Below are experts of layer 6 (counted from 0) of a mixture-of-experts language model. Rows are named router (the router's row for the expert), gate (a neuron's input weights, with its number), up (a neuron's input weights, with its number), down (a neuron's output weights, with its number) and show model dimensions 0-191. Each number is 500 + 50 x the weight over its row's rms, rounded and kept within 0 to 999. Numbers have three digits each.
Before each expert's rows: "comes after" lists some tokens at least twice as common just before its tokens as in all text. This comes from a sample of Wikipedia text that the model never trained on. Tokens count by the router's weight.

# expert 59
comes after: " was", " to", " he", " is", " and", " were"
router:451527498515506525394556551459568543486462415538449526551441478487504395500573518494493532496423540474466463489469448486528494528513445593568416475529565544422488509561478533568558494565499528464526457535518543498450453492461473424440467482484476547380583512487591431536444542532513456494535347477516560512471489494543443478548437458558432526604472531513456497554435497576476600471414576485497489501513395581449576515446490406494483441485460531461611494537497508407467535563380377475478561482429510449488500421479571513529509495409572504421507482534500554527558460553521508514
gate0:498558468623615428565592474483444528565573530551485581473574491543524491489530491528401583514444467472496489552631572465560516615484541594495571495524476568411562470586462508498461496550522472468554438582493506470621530470553514460483472449470588546472548501513488571456552529431472483473504534465506513445475499481513519416387464470477523456529535449611464481505571483503517496562547492544508521498585468453534566500546481565486564551576538472506432448446512436479492421540475547443474465559533539459453543509404547524536480452471561447455569510518452473509599436471547591432
up0:506472518479429423526490540440456376547501540473366515456471408446547357554533476497516542485491569481523529486415506535455420407464463456445434511496462533498528467488584500448508480631444501397475565481446584579531477455504459466593555503497472457521499478503460499451523561411567480541511425579544470503441481469552474613568531455566495519538513493510499540445463537450458517584482465519521491443498443525493533443565506521507522479501494438558553472539462519486504420345524559538548519436529592489447511474472404504506464521568388560464469496497408553491563512461556517588
down0:490511435482549480459455543484552501451405520484543392409458528582514548473480468550596486505446519640512514484444518503448470514600520497548531529436480502432509487485553502422564490458485520503423428448585523543544440507521483568519426503462437436540591577515376436559446507396476538520507628529498407470549458510492499498551427500504554493387542476498491504438483437462501511509462550499483495648588488575561484574504439622535526571472553550475450549429508434518530434482492480573498523526497470543499466571526473511480432548449417592464468550520510480544436500573515510472
gate1:515478435526400565533450519417497438394537484453508507357556497436463535465490522576523489515475591533461457507495518520516551502430539518477460590558464466493545459474635480499444570634481490500485555450472523498509474522415491527557389439482582556538539553475489532549452499496483474406462464497498444522460581453461545517511509508441581474544483508433586505390477530511382595523489460455484502470569478568561459490538516456540440473465542514636557462484402525425524508492457485464475461434436521474527527512494550474483582391499550532542599423540526538440583473472519453519
up1:413494519552525488488487458449479496567564463542529487561488630629354542497495449445508497549513456539514443478558488592461581517481551520504467488451609521447547507547573493497515449509475370554606576560558535533516474513455514454417532469485540472553478436564560546558491556539465514492462499495431457465515526616586444465536427568592514509464468514545502515561462495540551460500488492460500560425518424541430434492474499424552516554602523449518470478524622512437491512518536485488493500509429457504467475489473519409618523505474519463387537484409490561523546553484550412455
down1:554531530513575503545492496487530588525503527525424556560514515472557457554487443539546444557542530512518411560411430493507402532564458501471534494528418514508463466440433437595513536487577589496434436531442487409478544519442468489545496527434588526590508368444483495540530502521443480505508456482558497486496628504399507428511521517457459555536463471497475479480477502542540608579511609543507477510461633486486568471548528604478508456552554476474485554497548484591526548425518581550517533559543596457491496548482557490488474506415548463471485432618416498417550529501533521585
gate2:583529476503462566451479508443427537523472432501478459545625481467453520503511423515560366538455530534502583590514575519519519537565507494542560589590476535542508388510404449425457589524456471482504455412453535463474467561387505478479386563535555369509520475499395421511484479547528531556532479496433476481466431578565537446497464508413583518593509511472485457453479500563439582509503519489542591404507447481581454499464475481493504464545508573546468452556475472466477454505485548571431458408474503492427550482471458477531516487453552481455501493515418552552531472445440537472
up2:515518581523528517599527490451493486534567455478509542357497496534495466460470519459499521538531499485556473408537412520461528421404504516477409490513498413437487544563633556506557403514553501483554587594472431513486447369555479437558490432397412626501480518489533502496532625498473504498525502433578493579477452431538429552476463507566398493462497523505505488562515476395481530508550504475492485442489512550448562434601634484554470481540471456530534459506542489543500524473536468481520521527432560515526540456448516532438444484570461604554508521583550506516485525494510554463
down2:421471527454503456437490467512518378514594515572440405528484553378542467481482467548514657528431446451552540513495457393535503428493566408532484443447501427483576473540437509488612431503394623468483467514550526505414475527510485515452529518522530499422538479533541552446512529553426482498501531528539516574461449538540558435480557552499474460507587484494554547535481444444531419455452426513507525525548541560528514522522508525479586508446532409492570533500483496571508597453496455463519460471475500526429508490500603500580505576484412498477453532423424514608479538495592499504
gate3:499398434548481496595508491499508481479553472560437475403506490386457537522425573420571561397515535459541480479570562593564472427482566525487548448498510469477503410523559503537419482493515565509481510480477474527508524423476540528658512597554506510455474490531384535589463478545540435523503486484386519529519520540577486541484517603470557543545401438481417446490487574538483503470471547467532558536491497464526514461514510430556491568541474588502569449531382443436477498472487537468533479443464462449463516581576493412521416508434380502424499458447541511487516516525532544501
up3:448456505535526490556402465548475468458455485481452460472440576451488522455522564527524493459418479471540445567501496513529403535449576478462560394514572527490501453501541548493516480557554500431497551494529529570571418461515496537533496531454404517450535613603512389540382598439603475518504444411453536597496492393518549529432481575516433524519510447488509485464495458547592521522391462476595569494548485587507574429551533432413533458467565512485523495520552432517467506420434521607547432441528481447523511550529573475538456565498481405472498475490448466450498521491468486500
down3:557557512475475563489500547469539594583490565494467559462500499590507529494474473549485469560422530527391522523495544489527489579517534509490374506480490496459461530479538462451526482582468489485577505421485520496549462575493568585445461479546476635575418592431460499491535456503516497542490623562604490440457478466494513522529460442398445469471478458530464568474551502435484496503600502471481385457516501570448562521367538511588520442373433416517459483464483458531458547497522540442549513533486498475459444529397447464468515381465503504570462518523429616501491526519522458473
gate4:504555534413493529524432584504479550497491413586420457477547515488445512504456508482373551417536418601544446551583449500585491514420529514543611501434601414445481532500489568537499462480535372598482483553487449472537505599481553546501502546520563473513565505410528544504550462433513495506468462514438519533577544436477491414563500511531442549507416490452535481503484482464553499472571496522461532576484484495479486471467520528488444523599562531526506539515482424426510421495517502385519576468464517534535545585553473439525592461513524461508476465431575475597507393538487425418
up4:384528503442470531535536470504469501549562524465436445503495595545478520456638483507510500487619649543520481503439442494580466517394592498479502522545500508564450521561540497499584523542493545512472498501466482555517552551528416500551532596337523482515537529455382480527614560528512445494518515464454597510464550520591572455501453540505542509443510444482523535458460433543521564499476482432536539503629489465506547542482553461518505452471578521567508455453548628482499472477468456502548461445502435459531546499453538584455546474539479489526431544475573533514451604464436477535
down4:517593489491488455479472473477478527525514496502459543546436479465470496471460514445507443461429456414441477537503567524512504572483564446410600562475502508532557488507546495484468552511517438580550569603512503485488441519533562466569429511558414498565447485480558490509572523514505484517457525466545519519541550413523462537462388496501524514577487494511507570475495430427603581482695465483486453587444529529513480435501418457415417453399482570411515566508514416561505510588484507517517508438490449408466531604453389530528450436506597561541575592497438518508534491486502476492
gate5:476539549424537555560512471494455459445469539486499494554443541559568497545525577542476400465521528501530540511395469394516355575545496407442517446538544448465518503455499479480565428490505505450491490456466476468557484449534508479432537529466473586562574578550513440503458486458390521548493421433542453468510627625516435458482523456499457518533514495486479504602524453619522534486536524543456448595427519423520451515449458505469573511438386462494470461477512473583549584586528431499426403514562490506502488516595566451515525535485597516463510494513496417506508563526465540541
up5:411494477494588456490546486581457500499468481440493598526434448457408524398459498509466504443517530549399564491460478532413479498526612397588470406445619515582570476419518456458504600482473482547509531504559573458543443451486529453516527499417563449565544447452406524478568523468467487584465465497454596562439454490515552410525614428438462546546529535509514508477500442540561498528387435524481489495493520460492603530557495475499443517476483497538494508516512496481600433440440430455485413490489478531497511556406498550488558503523467482527480477533436552480556565470565549564
down5:531549502440486492477565347536488472545486461470632405488551465576449458462500543423478435513517504553484495440499587519532549533459476430482543449488467491616405480454539578503555486534523452509369519461450558490476503541589412514448509612500496512549446471439507524455458470542517447516539505475540542470488514566474476434409516508417591533488518493518513426510503461516578484470503521531483544527488509489559480467422462462538574510475498459401475455417602506509588444560472543501487525369520476493488411567582464419532498550538490642474494510430587464522471460533577532553
gate6:638493460421523461500525536468602443575459494381497569369555544496487523542494502412530495531398483448476495571433548422504491504519479544442454494426471610505603529476488499506452552462499474550444394473597506534536474516424471381522570511474446486551480506546522476437498458509418503478463484461495533505526552507485551558494459484408509541518466409460595568674472501403529495492514443548577476556429488492489528497537503507566468503478422497464470534506432424558507516516418528516583546515536494573553516458467576413574455430460474454454507534514452511551496500453528501489
up6:528547481480454501497494608513499558489519467504541440496507515455503440502481502536533544489482574474504563541575438484416522543520455561468543567542485599512435567395457553573581610499527533490468430524544512582497496535507498514540542482546459574487591530542451390472477533529357534499567465504516362519474571591558515516505546392485560542502601547487379536489585506463504404484555514499592464498460531513448503508465428480515562464510517564542519441536497584452488513436509513571528554484556435621513453458451532503516484421520528564446482534504557554512455586631509519489
down6:476560548431325537432428442451554456488529492400452448530474504500519392413517439442524440541424451464532531538580557565473485482545506555446440539510607535490446474425476585501432515488544474535518505473506506465516539512502488456437495476518589521501478504483534555504503576432540462514549485411502466430563465477514496492467411511481502518481510533470514479532471570560429442479480450509441474499555488514402477474532525436508550563532570542544441463559463460603597515572481538643536452430398508483524490549508545562439488519594532502558492562522646550509501534547562520402
gate7:467507522495432529444419605602577484517538524488475553509461523516472504459513402466517492586455472533606526537527506523430520506415485497434531538431443520480538563537550558453503461521477553557509483456346519461448533510417477476478506591510397475534554466534522543441521498487506470506538485526519500551569439559464635423491469460478543460421442526436535482502433561486570479496514498491523400405494547572560476484466410479488465409507525569552566496432463501450519564553588458540497525486523510478546480465569477446469428502482558439531594551585508532524526604498320505515
up7:541560499486535484537518418475554529486438420543475462516512520487561519609486575513455487445598566548464504509467524487541455494526530475535575503531506508557544403540506469475559560503546583500528542516627379594538430454586496475490536516518524542475547493454433521567589510462451541407482478472420474494445493518480374547518529513555441566585510479530482494435537561440432419487506486478414568556522522493435431545529479601544514588541474372455422531535539445594548496476472469518522506507492459466487527571441529476551519415506436532490362510480482522532448393456596505529
down7:458439471470499471536454501509552526461581535419460488586542423557513436617537492464549480541511517546449437570481520585540552446403482548511477551491560421625444562582443492553527483551522517445418542515527472492510473507417513525436546485424512502555473551439556510498521569513508502461560308541413471497509484468502529522495513519514524561528486573546519536438510488535506498498497517514452520504602554457520484530436504475567465436456473465512471462450544480457431475456549588574483570421503472560498560473376372471603460463434493456419488435405445508480561455479506490592
gate8:436524428474481452558446505541545532496460586561437486406536492607468529571501472486485473511499483524523452502350532452502492480640534445508517458446569466409497567547535494504486320512519472501585537505458472455479438489527497459527492521464558533580448574492509444538439400484533450559420518416465517449472522445484520452446501564573508505437518526525480536561421517530510506459516400522531488451518543524499528608476443560427499364552548457481516497508509438460511415495505478508421524461605375388427477557510523467509520533499531529479569509452504542565540417475497519459
up8:496495525567510448548540541596495482446478521580516410516462533553501468480467573515484541541545518454541453571434620514490472464599522513494460443429411552425496525549545455486433522480561531471505448509367480406460519537501504441512435532466490481460481554406507534437447464491533465446421522490476500483551500469460468495496489614517520535468529514428510555420511538541471567441393495512426468596514529501507558544455576473485449457597518566493496463537487419569525529463581510484548644500517436483359516556474518535447540566439416480459540410449537482493553510359480530434
down8:474547497498507537525435559545525477534484568432461506488453552436483539525387461531511542478556501506526531493406499443481584363463447564535549439535490531453499537474447505374502532387538442526531514465418474474481494515482426522520515505500508574590520447494366524588419408443533627497430447431440540517501483500475495498481460499490403478488460449576478415538482519541465496482482523526514472544523580534393493544550508515399470481463504432645476464466471548478494511466445491420472484481467467498568393534623546563477566507533577505550587443428528520554489519458566474498
gate9:352552446487473552521440566597511564505507569530547495485386456491464486480505535520594565442438507454505459555486493584497497528453466511535554585541499617512515434508404447498504586470484495443517599587450525484475431466523521465473450497535616455430474476521525543542469514390529537484531478408471503454511615519466551567611506517469433506570544423544481485465501465522454434540525511480467487505490520361496539494486517467447459524426496510546429501469497554439431531507404545568505389530511587522533473530463555482433541459499550510442417542547546490392570522448486526541
up9:455507553540417511554475540497459527535489592527384407514455399502406487613513509509513549441477438450466466453458524522461426512515496451524512541564521542529573425374513471483477518415605554506493421525455491457474499498589513520510457494524500451451473501461483550461503484517523575463488541467571493469494497480500522432536515470543543438617378540485347476466560494424516529524507512425525554460443544522498534470592446526543442525520537478518517479545464464534471520427537513501547504453545626342507570558450450429463544481456530501398451516497554417500544495572564497596
down9:651512519468593525526480599499474536543515544487458530531490515485492447501524460487588422590466463551526473524533506452501513464578462483402511490431471477494494511573578541508568496478556559551520513490431424462435484586565562480461553624492515535509565496557496501459369502507466467446474477568502525530579518500526534492458398552460461591489569621456511523513506575517648546482467485506479427460443497478478478518457459468460516585598387554483578535562440450546511536496470588456453588568490428555503490570562503514530508512549531577472504387470479516538502510510422517436
gate10:503413496445407549558546490426479463540478483542504495580513498434558425491478516518492477507563501476440383420575541483470556504473569526544472409499478519471461501585450478546464507485488478544570557546528534443427536498473623486501521494568491370570495483446396540506550493502504464514581491574534476432447496516490419478494482407557430559536463570497612406512507508388529467546537503457521571518457497578519429479569463379522508543583467538643460480503427493453463533439507468453482476479480564577471559511603457515508508538521461446488479468431495458458494480543547603584
up10:561476573538483488483542477535525486539541451495523601508505555480422463605551494470436520534509463591480437538470566559499452522482478544383533468502551446495465517447473526515529498503503457472486544576512571507467641653418562455470538506475494551487611379527637507537527567476508471500462545498537496495481542551531594432489510646582467410512530386495466595451540498494490568516563498533472565485465539441512545531427528492519525501421447473483585567459524556518595538471415555541377476515480504486503464561473485509475531511526496518546458522542436518546512448540552540578
down10:635459594574584491514604523533548513430469592520425471546540474401596562426444531489549504547529491575453511391451563472532450405534589583529609474526519569571408501447459497442514460468478495491496490537497459463467502454566540482533487478564490493596452503566470564492510516565492530589614487484494492514478493510519427493556586457517373443492532521494539414468503580566474427511528514503432452464543398508509469484532499472492510517534486557451473522469582478499480503534550477495570400495481462560468482466538469533434531604423500513564581489429498513471503529533593557478